From a checkpoint of a small mixture-of-experts model trained on Wikipedia: 1 pick a token.
Below are experts of layer 11 (counted from 0) of a mixture-of-experts language model. Rows are named router (the router's row for the expert), gate (a neuron's input weights, with its number), up (a neuron's input weights, with its number) and show model dimensions 0-191. Each number is 50 + 15 x the weight over its row's rms, rounded and kept within 0 to 99.
Before each expert's rows: "mostly gets" lists some tokens that are sent to it at least half of the time. This comes from a sample of Wikipedia text that the model never trained on.

# expert 7
mostly gets: " City", "ka", "ina", "ville", "shire", "ians"
router:71 37 41 88 59 58 58 68 52 33 46 78 58 49 51 66 88 39 51 32 60 43 67 47 60 64 69 40 60 67 62 78 58 66 65 39 51 66 62 41 52 70 65 53 50 28 57 28 54 60 38 59 59 37 61 47 62 83 58 61 51 76 85 68 43 50 42 58 47 43 51 62 68 80 40 56 72 16 38 48 50 33 47 50 71 50 38 32 49 36 63 34 85 41 44 42 62 35 58 43 55 75 58 61 49 63 49 56 41 44 45 42 46 55 64 47 38 70 53 75 68 51 54 46 81 50 71 33 41 51 61 77 65 58 69 57 53 56 45 48 76 59 55 67 52 60 51 22 41 52 38 37 41 63 54 50 00 62 51 62 51 76 62 39 57 62 69 72 57 33 53 60 69 55 50 62 48 55 70 13 39 69 48 59 42 52 37 52 52 55 50 54
gate0:92 30 72 36 46 37 43 45 59 48 57 47 61 51 45 44 21 61 46 45 68 47 59 41 56 42 68 43 67 49 35 29 47 52 42 48 52 54 38 45 43 86 47 67 29 44 51 36 36 52 64 50 57 58 10 19 37 48 55 36 49 54 36 63 46 80 55 59 62 60 55 41 63 55 65 68 47 53 56 49 58 78 45 57 58 67 74 45 28 37 41 32 50 39 39 20 52 58 46 54 32 43 29 55 57 33 46 66 65 49 85 44 59 46 40 40 53 58 37 83 45 83 45 38 39 77 54 53 50 40 55 40 38 65 49 59 65 31 59 44 20 28 63 55 49 43 54 44 40 33 76 29 52 50 30 48 52 66 57 99 23 44 65 46 55 69 29 86 66 34 34 73 50 50 33 43 34 51 62 19 50 32 59 48 53 70 45 90 47 24 66 37
up0:65 71 24 53 49 55 56 69 47 72 42 37 55 60 50 38 41 81 34 64 53 49 46 50 58 28 44 58 41 55 64 37 46 94 52 71 51 58 33 39 53 32 77 28 63 57 43 27 31 45 74 57 31 59 49 88 41 47 63 51 65 46 63 70 51 58 43 48 29 61 48 25 31 87 31 56 50 61 41 45 58 38 56 73 42 54 37 31 58 55 47 43 56 43 82 41 64 52 44 31 62 49 74 56 50 30 40 76 57 61 30 54 10 43 50 49 40 55 72 39 58 39 29 38 26 86 64 53 65 52 29 38 39 51 29 43 84 69 52 54 41 70 35 85 49 58 52 46 34 79 59 16 25 58 32 47 46 46 46 20 68 42 68 47 43 54 58 71 62 47 61 41 50 66 57 53 40 47 49 38 76 31 50 48 43 50 18 57 41 41 42 60
gate1:51 59 79 32 53 68 52 24 37 54 82 48 62 50 27 69 47 10 35 21 45 35 55 75 45 28 41 49 56 96 53 37 59 57 46 60 49 35 61 46 66 70 50 57 89 53 32 69 54 72 43 61 35 34 53 46 70 25 39 76 39 51 62 38 55 79 58 37 34 39 42 19 58 34 67 53 67 62 46 48 30 62 61 74 64 58 59 39 28 35 57 77 34 49 42 50 60 35 33 39 43 60 35 52 57 72 44 49 51 71 48 60 57 35 33 51 64 30 33 57 51 46 57 28 62 42 36 46 57 39 27 56 62 42 44 45 59 48 65 39 24 67 47 39 55 36 42 48 71 70 44 50 53 59 68 47 38 22 61 37 41 56 51 60 87 39 30 68 57 23 49 42 68 52 55 52 58 35 77 36 51 60 62 47 65 34 57 56 77 45 91 45
up1:36 16 27 35 47 55 80 43 88 43 74 49 44 52 50 62 51 61 66 53 56 30 52 39 29 57 21 47 75 43 19 39 56 40 39 45 67 75 46 22 25 39 74 40 43 76 40 50 62 60 71 47 56 67 45 32 42 73 32 35 60 23 54 70 51 37 58 32 58 52 59 29 48 69 46 53 70 53 41 47 75 43 37 62 84 29 34 52 17 57 47 31 49 54 72 48 64 66 59 39 55 99 48 61 61 43 62 52 63 49 47 60 22 64 56 39 61 68 59 78 38 58 43 63 27 57 23 67 64 64 55 27 31 61 43 46 24 58 42 37 63 35 62 74 51 52 47 49 61 43 33 74 46 48 69 68 41 45 50 33 41 38 64 35 62 36 52 52 48 26 47 38 44 59 59 67 60 63 60 31 36 45 22 68 46 52 58 40 55 42 53 65

# expert 3
mostly gets: " public", " station", " located", " held", " house", " prot"
router:35 28 67 37 31 58 54 69 61 38 67 66 50 69 36 73 59 56 76 43 46 49 56 48 75 61 53 43 54 77 66 56 37 48 48 64 51 72 61 60 63 59 54 47 56 38 61 45 39 52 46 38 59 76 32 45 56 55 53 63 49 75 77 51 92 55 60 62 63 40 50 55 61 63 69 27 55 39 62 89 45 51 81 53 66 42 65 60 68 57 53 67 35 47 35 30 33 47 54 69 39 71 46 46 27 59 48 54 65 64 82 58 48 64 28 62 50 61 46 62 62 58 33 43 29 50 53 08 41 70 64 68 73 69 58 56 35 48 45 46 49 54 59 58 55 58 59 54 75 70 40 54 50 49 55 50 04 54 72 66 48 37 46 41 60 29 58 65 71 44 58 48 56 50 69 48 46 02 42 00 54 28 53 39 19 59 43 47 51 40 60 60
gate7:42 43 44 48 76 41 22 85 58 79 83 76 38 60 47 54 50 59 53 72 56 47 26 46 21 28 43 42 51 62 47 37 50 37 43 50 47 40 56 72 60 51 43 51 53 56 40 19 77 62 50 76 35 37 42 64 63 52 71 43 47 53 73 60 50 83 63 36 54 43 64 46 39 82 34 49 51 26 21 35 34 48 73 64 62 58 25 54 62 66 51 46 55 64 34 28 30 57 57 35 21 38 24 40 67 60 47 58 29 53 43 63 35 51 53 60 48 54 59 67 72 53 59 49 33 37 54 27 59 21 60 50 42 51 42 59 60 57 27 70 75 69 66 70 69 28 12 65 53 64 63 54 65 52 31 70 34 52 56 51 34 42 66 61 55 58 36 47 61 72 45 75 56 37 15 44 43 36 26 44 52 42 85 63 44 51 56 66 44 46 42 48
up7:49 78 56 50 58 43 46 61 42 61 34 50 57 85 23 50 36 17 37 52 46 58 64 41 45 30 26 59 71 54 34 79 51 75 36 64 42 44 32 66 43 33 59 55 50 36 65 47 32 53 57 50 56 56 30 67 47 88 48 52 75 27 33 65 07 44 61 65 55 57 64 52 53 46 85 47 69 26 39 45 50 43 61 57 31 43 58 37 80 68 68 38 45 47 38 65 46 61 60 39 41 36 45 87 44 66 57 55 34 57 38 56 57 27 71 36 20 58 66 52 53 38 52 53 42 59 78 52 42 73 51 19 32 67 48 69 70 37 66 35 47 60 48 26 50 39 63 41 45 69 24 52 48 59 56 52 34 47 51 58 41 71 53 50 59 43 60 48 45 01 37 50 69 77 30 50 38 37 53 26 42 44 71 68 65 23 69 58 55 53 55 57
gate8:50 43 49 43 33 31 43 33 99 62 67 75 60 54 55 29 51 35 52 62 34 59 48 23 43 53 55 66 50 39 63 37 39 46 38 50 47 73 71 33 49 43 34 47 60 40 56 42 54 57 42 69 41 37 46 66 33 42 51 67 38 43 67 61 69 68 55 75 55 65 60 66 72 49 37 24 30 17 46 51 64 39 38 60 33 38 49 44 62 66 53 51 41 47 27 41 35 47 45 43 36 39 90 32 52 43 66 51 38 50 53 74 50 09 45 55 46 45 99 30 44 59 61 56 23 50 46 52 22 45 70 80 59 49 40 30 62 37 50 37 40 44 66 67 40 56 71 37 67 38 53 67 51 56 68 54 46 44 98 46 63 54 41 39 64 50 50 73 69 47 65 51 76 78 54 45 56 71 68 50 42 53 49 30 23 30 36 51 24 36 42 53
up8:36 67 48 33 39 52 09 60 50 79 63 76 14 50 63 52 51 53 28 60 54 48 37 53 41 11 28 40 58 56 60 43 38 53 53 44 33 57 52 39 72 48 49 59 28 71 49 71 18 45 62 41 18 56 82 44 55 38 75 47 52 45 56 59 37 32 68 51 46 38 40 47 44 56 83 50 58 55 31 41 36 41 62 69 52 29 71 75 75 65 44 40 77 58 44 48 59 40 59 34 52 34 36 74 86 69 65 26 66 65 33 62 30 46 73 71 40 60 67 33 56 38 63 28 53 67 68 49 67 40 21 49 51 47 56 52 37 66 49 47 45 40 44 49 36 59 67 72 35 39 54 40 23 61 26 44 47 55 34 46 39 66 22 57 78 45 57 74 39 37 38 41 47 39 49 38 78 51 67 43 63 45 77 54 43 39 50 45 62 37 75 41

# expert 1
mostly gets: " Sch", " government", " dis", " system", " School", " law"
router:58 40 58 29 61 39 44 42 31 44 50 71 47 84 66 61 73 56 68 41 70 32 38 44 39 52 44 30 47 71 71 52 71 65 20 55 55 47 52 41 17 88 42 38 49 57 59 52 53 50 51 46 79 29 31 52 55 53 51 48 38 54 31 66 57 61 53 53 35 45 70 65 60 52 28 60 81 39 71 52 38 43 67 49 62 56 53 47 39 53 40 51 59 91 54 38 62 51 47 51 73 65 58 64 67 66 58 57 54 62 56 63 49 60 55 57 55 87 70 53 75 62 64 56 67 55 65 06 28 42 44 54 68 71 42 48 52 63 35 54 48 39 68 66 58 87 26 10 30 60 67 40 48 70 61 56 14 52 55 50 57 43 73 70 87 28 42 72 46 48 33 39 64 55 48 41 46 39 67 23 74 55 56 45 38 49 55 55 64 48 54 63
gate0:89 43 61 43 40 44 41 67 48 69 29 34 66 69 34 66 37 49 46 30 67 47 56 37 42 46 92 55 39 34 10 44 60 40 81 57 63 39 55 32 67 52 68 28 53 62 47 74 32 44 55 56 53 51 34 38 56 53 45 46 63 25 43 33 35 41 43 54 56 64 36 41 54 60 81 51 22 49 52 79 64 54 31 67 59 67 61 54 19 28 67 55 49 38 46 53 49 15 43 56 54 66 29 40 42 56 29 13 49 84 47 55 73 53 43 36 72 41 48 59 41 45 65 55 35 78 40 37 45 17 33 24 72 60 29 60 44 67 33 50 50 67 67 41 43 51 32 71 39 55 54 33 61 38 51 63 52 46 41 53 73 39 56 43 27 50 47 62 58 38 61 46 71 60 23 59 72 32 68 68 29 34 58 53 53 64 67 54 57 60 70 59
up0:32 53 65 44 69 73 53 50 50 55 57 45 43 51 34 63 45 71 42 58 35 67 56 53 53 52 62 60 58 59 53 29 49 40 41 46 57 27 40 35 44 37 20 50 58 53 26 36 22 42 56 35 39 21 53 55 40 46 56 47 52 59 46 49 22 46 74 80 38 46 49 36 62 40 34 60 56 49 60 72 61 47 51 36 52 63 63 52 67 73 62 62 49 57 70 57 82 42 36 62 80 59 35 46 62 36 63 62 40 32 52 23 45 64 74 13 55 51 53 53 41 19 41 26 64 64 32 75 33 34 51 26 59 48 29 53 60 49 61 49 69 59 58 34 27 53 36 41 54 66 39 88 49 34 70 46 46 40 35 66 74 62 16 54 61 46 65 64 27 71 56 74 56 83 46 30 71 38 44 42 53 20 24 53 54 52 08 46 89 54 45 45
gate1:61 85 69 71 39 60 62 60 65 56 73 63 29 54 67 63 48 49 40 63 46 78 56 51 79 42 55 35 34 60 31 39 77 43 22 42 59 49 62 47 23 57 80 70 66 49 51 34 53 52 46 37 68 53 43 45 63 26 35 57 13 50 69 69 60 75 45 40 39 52 66 51 35 24 60 79 67 47 51 38 03 40 53 29 71 37 60 58 52 62 84 58 68 67 20 47 64 68 31 54 50 43 73 46 30 48 18 36 67 68 51 58 20 51 52 74 47 45 60 45 47 53 47 37 51 35 49 35 51 77 85 63 55 63 24 42 65 55 41 38 44 54 44 32 54 42 34 54 63 70 57 46 41 51 59 40 32 55 52 64 35 46 35 44 81 60 29 55 37 50 40 35 33 66 67 44 49 41 57 43 63 42 66 53 29 42 40 29 59 32 66 56
up1:42 77 51 48 71 60 45 67 50 46 39 41 54 34 30 42 43 57 88 46 66 26 63 24 63 63 51 45 53 50 64 52 53 65 40 69 33 13 38 53 37 46 30 59 70 39 42 40 57 49 57 74 73 56 52 49 41 23 46 50 51 65 55 75 64 53 48 67 49 28 30 31 53 50 53 66 61 45 06 35 59 62 85 64 49 72 49 27 74 58 53 58 32 54 56 57 35 80 60 35 87 53 41 49 40 62 49 40 36 62 32 49 73 44 46 62 47 32 38 83 36 54 35 66 43 62 35 46 75 62 37 40 22 23 71 54 54 58 48 65 29 45 41 45 51 44 23 60 34 75 21 28 60 45 40 54 55 65 38 70 18 23 43 56 45 64 71 49 44 31 48 59 55 56 55 70 44 63 68 41 52 41 61 32 19 49 52 40 52 68 54 27

# expert 4
mostly gets: " Ed", " or", " David", " Robert", " Peter", " Ben"
router:81 46 55 64 69 35 32 60 44 48 48 43 49 62 65 72 32 30 80 39 51 39 18 34 82 50 30 72 65 61 52 54 53 55 58 61 47 44 46 74 30 54 77 55 44 34 44 54 30 41 65 52 53 63 55 38 79 46 68 66 28 56 65 64 48 57 69 78 62 66 43 59 52 52 73 79 73 21 31 47 56 59 56 86 51 62 64 40 39 58 44 58 76 29 62 58 57 40 39 45 78 43 55 41 46 49 52 74 58 49 26 51 39 51 40 41 61 63 49 50 62 51 44 57 50 82 74 37 42 34 48 41 69 66 34 58 44 70 58 53 79 46 56 67 43 78 58 47 39 43 65 42 41 59 61 60 08 48 46 56 36 55 59 33 49 58 82 64 50 63 56 83 45 52 62 68 52 31 61 06 30 51 61 38 39 45 60 70 64 46 20 65
gate0:86 59 49 47 42 61 62 34 53 59 56 72 46 99 49 49 41 61 24 56 55 45 51 52 69 45 99 58 42 52 37 33 72 31 49 49 55 31 43 51 81 40 69 27 46 49 40 41 64 71 56 63 58 17 56 59 31 38 15 43 66 56 62 54 44 45 27 52 52 67 38 35 47 27 38 66 47 60 64 54 46 50 59 46 55 74 41 26 21 25 43 50 58 65 49 36 63 38 48 54 49 34 35 55 74 65 17 39 45 54 58 76 60 47 33 48 49 61 31 33 51 41 60 25 65 51 63 47 67 05 50 49 55 46 24 77 43 43 47 53 57 56 83 52 63 36 44 23 52 69 63 37 80 36 73 59 53 53 71 65 25 67 46 55 53 46 52 39 44 39 37 49 51 38 43 54 70 40 56 53 42 33 54 55 62 48 38 61 50 42 80 30
up0:71 47 48 45 72 38 56 80 32 36 60 32 42 74 46 57 55 72 24 48 35 45 77 51 55 48 70 53 39 44 71 38 76 48 75 78 81 26 49 51 36 52 32 29 59 32 52 48 47 37 45 46 36 74 19 39 45 18 29 44 43 38 68 61 53 55 54 61 46 79 40 33 53 66 26 66 48 64 51 50 43 54 66 56 92 43 48 31 43 67 26 70 54 47 19 38 92 67 59 37 59 43 66 42 37 37 43 50 68 20 51 52 52 55 57 58 59 73 52 52 59 49 28 48 42 64 58 40 51 71 33 48 38 71 27 65 32 61 57 55 63 49 71 45 20 39 65 90 64 21 42 49 68 29 57 27 53 36 36 56 57 47 56 35 38 38 50 67 40 56 55 50 54 37 57 45 81 52 64 49 44 32 58 42 58 55 31 31 40 38 57 38
gate1:45 44 70 45 51 55 74 50 31 50 46 20 52 46 52 69 72 51 48 29 56 48 66 34 41 45 57 42 44 54 63 27 68 40 62 59 34 43 69 52 49 57 43 57 26 57 49 50 34 41 54 52 53 52 37 39 35 31 45 47 41 60 41 32 60 72 47 23 60 47 71 67 44 51 70 51 67 65 55 53 25 59 38 37 60 72 57 25 27 64 05 50 46 61 63 65 75 55 55 57 81 44 47 28 49 53 48 49 56 30 42 60 58 38 63 80 67 28 69 46 36 48 61 42 81 36 34 51 59 47 78 80 43 92 50 32 46 11 49 20 55 45 59 32 45 52 31 29 60 87 75 64 24 46 57 50 34 47 74 35 46 59 42 69 64 43 61 70 59 53 61 41 41 59 46 48 69 60 55 26 20 42 58 41 36 77 57 39 74 46 76 63
up1:31 45 67 42 45 43 72 53 65 59 63 59 51 69 55 87 48 62 66 30 41 57 44 32 48 44 38 56 56 47 55 62 36 81 73 72 52 31 33 51 35 55 64 40 61 20 54 25 60 47 60 51 60 57 43 53 52 65 42 62 55 27 58 43 42 64 53 43 32 55 67 40 33 68 83 33 48 67 45 34 63 51 46 80 75 45 37 49 63 21 57 48 56 26 54 31 38 65 84 40 70 63 47 47 49 36 65 33 38 26 90 68 71 43 54 51 51 38 11 68 51 43 50 70 26 57 35 36 46 68 50 57 45 75 77 56 58 29 50 62 56 56 57 47 63 48 39 49 45 59 24 29 59 31 30 44 55 48 45 34 12 75 42 39 25 58 53 79 40 41 39 27 39 56 26 45 46 28 54 67 47 48 44 51 16 68 78 57 38 36 51 37

# expert 6
mostly gets: " l", " Al", " v", " Br", " Th", " An"
router:63 74 71 74 45 64 46 60 32 36 48 52 57 62 40 56 77 18 51 30 57 64 30 47 82 52 62 43 37 41 57 43 60 70 51 53 50 56 85 64 47 56 51 73 60 38 49 46 51 42 46 53 66 50 35 41 76 66 50 56 74 87 46 45 83 43 66 62 64 57 66 46 42 45 24 47 35 44 59 52 45 67 36 73 60 78 53 25 27 18 55 39 61 81 49 54 56 51 33 49 42 70 62 23 43 67 55 39 49 83 47 71 53 45 61 43 63 58 47 40 46 45 45 54 55 40 52 73 59 37 58 66 62 31 00 80 47 66 52 51 84 50 71 67 53 58 64 44 58 51 59 39 39 49 44 18 22 56 30 58 57 47 49 50 51 44 48 43 55 38 71 66 50 37 61 86 38 60 53 13 56 48 35 37 41 59 60 36 70 39 41 50
gate7:32 67 48 47 37 51 57 49 40 41 66 83 33 23 56 52 71 38 58 43 48 46 50 63 77 68 53 46 58 44 49 48 48 66 64 43 41 60 51 51 29 40 58 48 43 35 57 49 43 37 45 63 67 54 18 49 74 39 79 50 44 59 58 59 54 59 40 48 51 48 70 35 72 60 49 47 57 55 21 49 46 39 70 76 55 54 46 72 36 79 56 30 35 51 70 46 15 37 31 74 33 49 31 44 56 57 58 41 54 66 45 33 68 45 58 31 62 67 81 76 81 61 11 55 39 41 70 28 42 49 35 77 58 31 63 43 44 73 54 48 48 44 38 75 46 49 55 16 54 42 70 68 61 58 40 66 33 73 83 73 62 54 63 49 75 22 60 62 38 71 55 36 72 62 42 42 53 48 48 36 48 32 55 45 29 58 51 10 41 18 45 72
up7:71 24 27 42 59 35 61 63 64 56 44 00 47 87 36 52 53 39 59 57 51 40 43 65 34 74 23 37 55 69 27 62 53 29 42 60 66 55 41 39 41 61 40 61 66 40 50 44 74 69 53 49 28 68 52 74 42 60 43 67 31 48 54 64 58 54 50 51 71 43 50 57 46 55 35 33 53 31 46 52 58 60 46 43 49 27 55 36 66 53 66 81 80 51 45 49 52 56 91 36 45 67 50 68 61 62 50 67 51 25 46 64 39 58 50 52 37 54 21 46 45 34 81 42 69 66 38 54 38 48 55 41 50 66 34 66 65 26 51 63 51 62 54 52 37 60 28 67 34 49 44 48 49 71 41 26 33 35 29 40 54 79 55 43 73 66 66 59 43 27 46 44 24 35 43 44 63 44 58 23 60 55 41 51 69 47 53 92 46 87 61 22
gate8:46 16 45 37 38 48 50 35 61 42 65 54 63 49 42 38 61 32 60 47 53 46 28 35 58 42 58 46 60 44 63 73 54 74 45 42 37 14 56 63 43 48 61 32 48 58 77 54 48 66 44 55 42 35 34 45 31 57 54 57 39 60 99 35 51 36 61 52 46 58 43 36 48 50 56 71 55 40 27 69 42 48 50 66 65 48 28 51 43 33 22 71 47 43 41 40 53 52 48 53 36 30 61 66 57 65 56 38 42 71 49 24 63 36 40 55 59 72 72 36 90 68 38 41 36 78 78 50 26 47 53 42 52 82 51 63 47 60 50 26 34 45 80 69 33 55 22 46 60 67 56 52 46 40 34 55 62 24 34 47 58 30 65 45 43 41 87 74 53 46 45 59 82 67 53 54 37 38 69 66 20 20 45 48 22 24 59 30 57 31 45 51
up8:28 66 69 59 36 80 30 57 38 54 58 68 42 47 41 67 35 50 39 61 58 59 29 48 33 55 30 40 55 37 44 47 42 39 65 60 81 33 36 49 57 66 17 51 30 55 59 39 56 27 61 18 57 31 76 68 40 56 41 57 43 18 64 31 68 60 61 36 31 84 56 58 37 08 54 47 35 58 48 67 60 42 34 30 66 79 45 50 43 58 42 73 45 67 73 38 52 39 66 39 61 63 57 64 67 48 52 26 58 48 34 59 38 80 75 54 43 65 65 37 66 59 31 52 60 61 39 31 46 36 19 32 55 44 47 31 66 64 36 48 36 55 36 72 44 35 42 70 66 48 21 45 65 57 52 46 46 51 52 66 56 50 37 63 27 40 51 48 35 52 58 56 54 57 61 45 86 39 57 72 29 24 61 39 57 72 65 50 75 89 38 40

# expert 2
mostly gets: "==", "===", " ==", "====", " MF", " ==="
router:47 36 55 50 47 45 34 49 74 41 50 83 42 53 48 28 73 38 33 48 55 37 42 47 64 59 44 47 53 66 60 55 59 46 37 57 49 69 57 65 35 65 55 71 58 44 44 46 34 41 63 55 69 53 56 58 71 69 52 55 32 69 90 99 76 52 93 46 55 67 72 47 46 62 63 53 76 39 34 55 45 36 43 69 69 64 53 28 62 45 52 49 58 74 30 26 75 57 55 80 49 73 64 48 57 54 46 36 51 62 45 44 67 28 58 47 63 70 36 56 61 41 40 31 43 54 68 19 33 43 70 58 57 26 06 52 43 47 32 81 76 51 60 45 45 69 43 45 27 56 39 66 34 54 30 52 25 44 48 70 56 75 57 47 51 40 73 51 70 48 66 35 66 58 43 46 53 45 68 20 59 68 46 38 31 63 65 52 65 67 66 30
gate20:83 76 50 53 51 50 48 38 44 42 68 41 34 48 83 36 64 53 48 47 99 55 52 72 57 62 69 52 45 45 24 39 53 69 45 45 66 40 47 50 39 66 28 41 58 38 71 22 60 59 58 55 61 51 25 57 40 55 33 42 45 70 57 23 73 66 64 45 42 65 52 54 30 50 84 58 62 59 64 30 37 38 39 47 63 29 44 03 42 36 34 45 52 62 55 30 39 50 67 45 35 63 75 49 51 73 37 31 41 59 82 74 52 51 17 58 44 52 50 62 63 41 28 70 57 65 34 83 37 49 40 47 32 39 59 35 33 50 82 45 63 37 51 35 46 45 52 57 52 55 44 46 66 61 73 53 43 31 42 40 28 73 71 38 73 47 55 96 40 31 27 52 38 54 40 63 52 48 42 30 54 44 49 39 70 51 33 39 44 53 41 56
up20:43 41 18 56 22 33 44 45 38 60 24 66 50 26 62 52 43 52 49 58 40 70 69 41 54 40 50 58 54 55 32 57 76 58 11 53 42 89 30 50 60 65 71 27 59 48 69 65 64 45 41 70 44 58 30 77 58 20 58 56 42 33 66 47 31 49 59 39 51 40 70 54 69 53 48 54 42 45 35 61 74 34 49 70 93 41 32 35 54 46 51 37 62 32 43 57 23 73 47 69 37 31 57 55 99 56 29 47 69 42 32 80 32 23 46 61 72 71 57 31 49 70 48 85 30 42 64 40 50 72 64 63 69 57 50 58 42 35 42 49 51 67 37 59 38 48 51 51 49 37 63 40 33 43 48 57 44 59 43 78 46 43 30 34 32 80 47 33 55 63 56 56 50 76 48 30 35 45 56 42 70 50 37 53 48 53 55 53 47 40 51 56
gate21:71 36 66 36 54 31 53 79 53 35 47 29 39 37 29 42 76 54 66 29 74 74 25 27 43 43 80 51 53 51 71 56 69 60 70 38 42 66 50 50 48 35 56 31 53 33 10 55 54 47 29 61 73 64 70 39 64 63 63 62 31 59 65 61 53 60 54 55 47 36 85 51 46 47 47 39 39 38 60 11 23 40 63 55 59 45 75 57 72 33 54 40 58 61 67 52 65 45 53 61 56 32 60 41 60 43 54 56 61 76 81 06 53 50 26 68 77 54 56 55 44 53 83 41 50 54 41 53 52 38 51 63 69 67 34 53 47 50 70 61 57 68 84 51 50 56 28 46 39 29 42 58 57 52 69 29 31 67 54 36 71 48 18 27 70 57 45 35 45 37 58 54 36 57 40 39 52 41 51 27 75 45 60 52 54 53 50 55 39 23 57 29
up21:30 56 44 43 56 81 58 49 38 81 61 48 45 31 55 53 56 04 38 43 43 52 40 56 54 64 46 51 43 53 33 60 59 48 56 53 45 46 47 47 40 31 19 72 28 57 85 79 47 33 35 24 34 56 40 34 52 43 63 70 76 32 54 39 61 51 72 62 64 78 33 56 56 51 41 24 58 56 76 81 58 57 53 73 34 59 15 46 51 56 44 58 60 59 99 46 73 59 49 47 49 38 62 34 27 61 55 48 44 45 42 70 58 39 65 36 39 74 36 37 37 61 44 30 54 60 46 67 29 41 39 30 65 45 52 53 27 31 44 50 50 45 33 44 33 31 76 04 37 56 27 43 64 55 57 50 50 64 44 67 24 31 73 62 57 59 66 46 70 72 40 42 38 48 55 50 26 65 40 45 56 46 48 57 68 34 52 67 44 32 31 44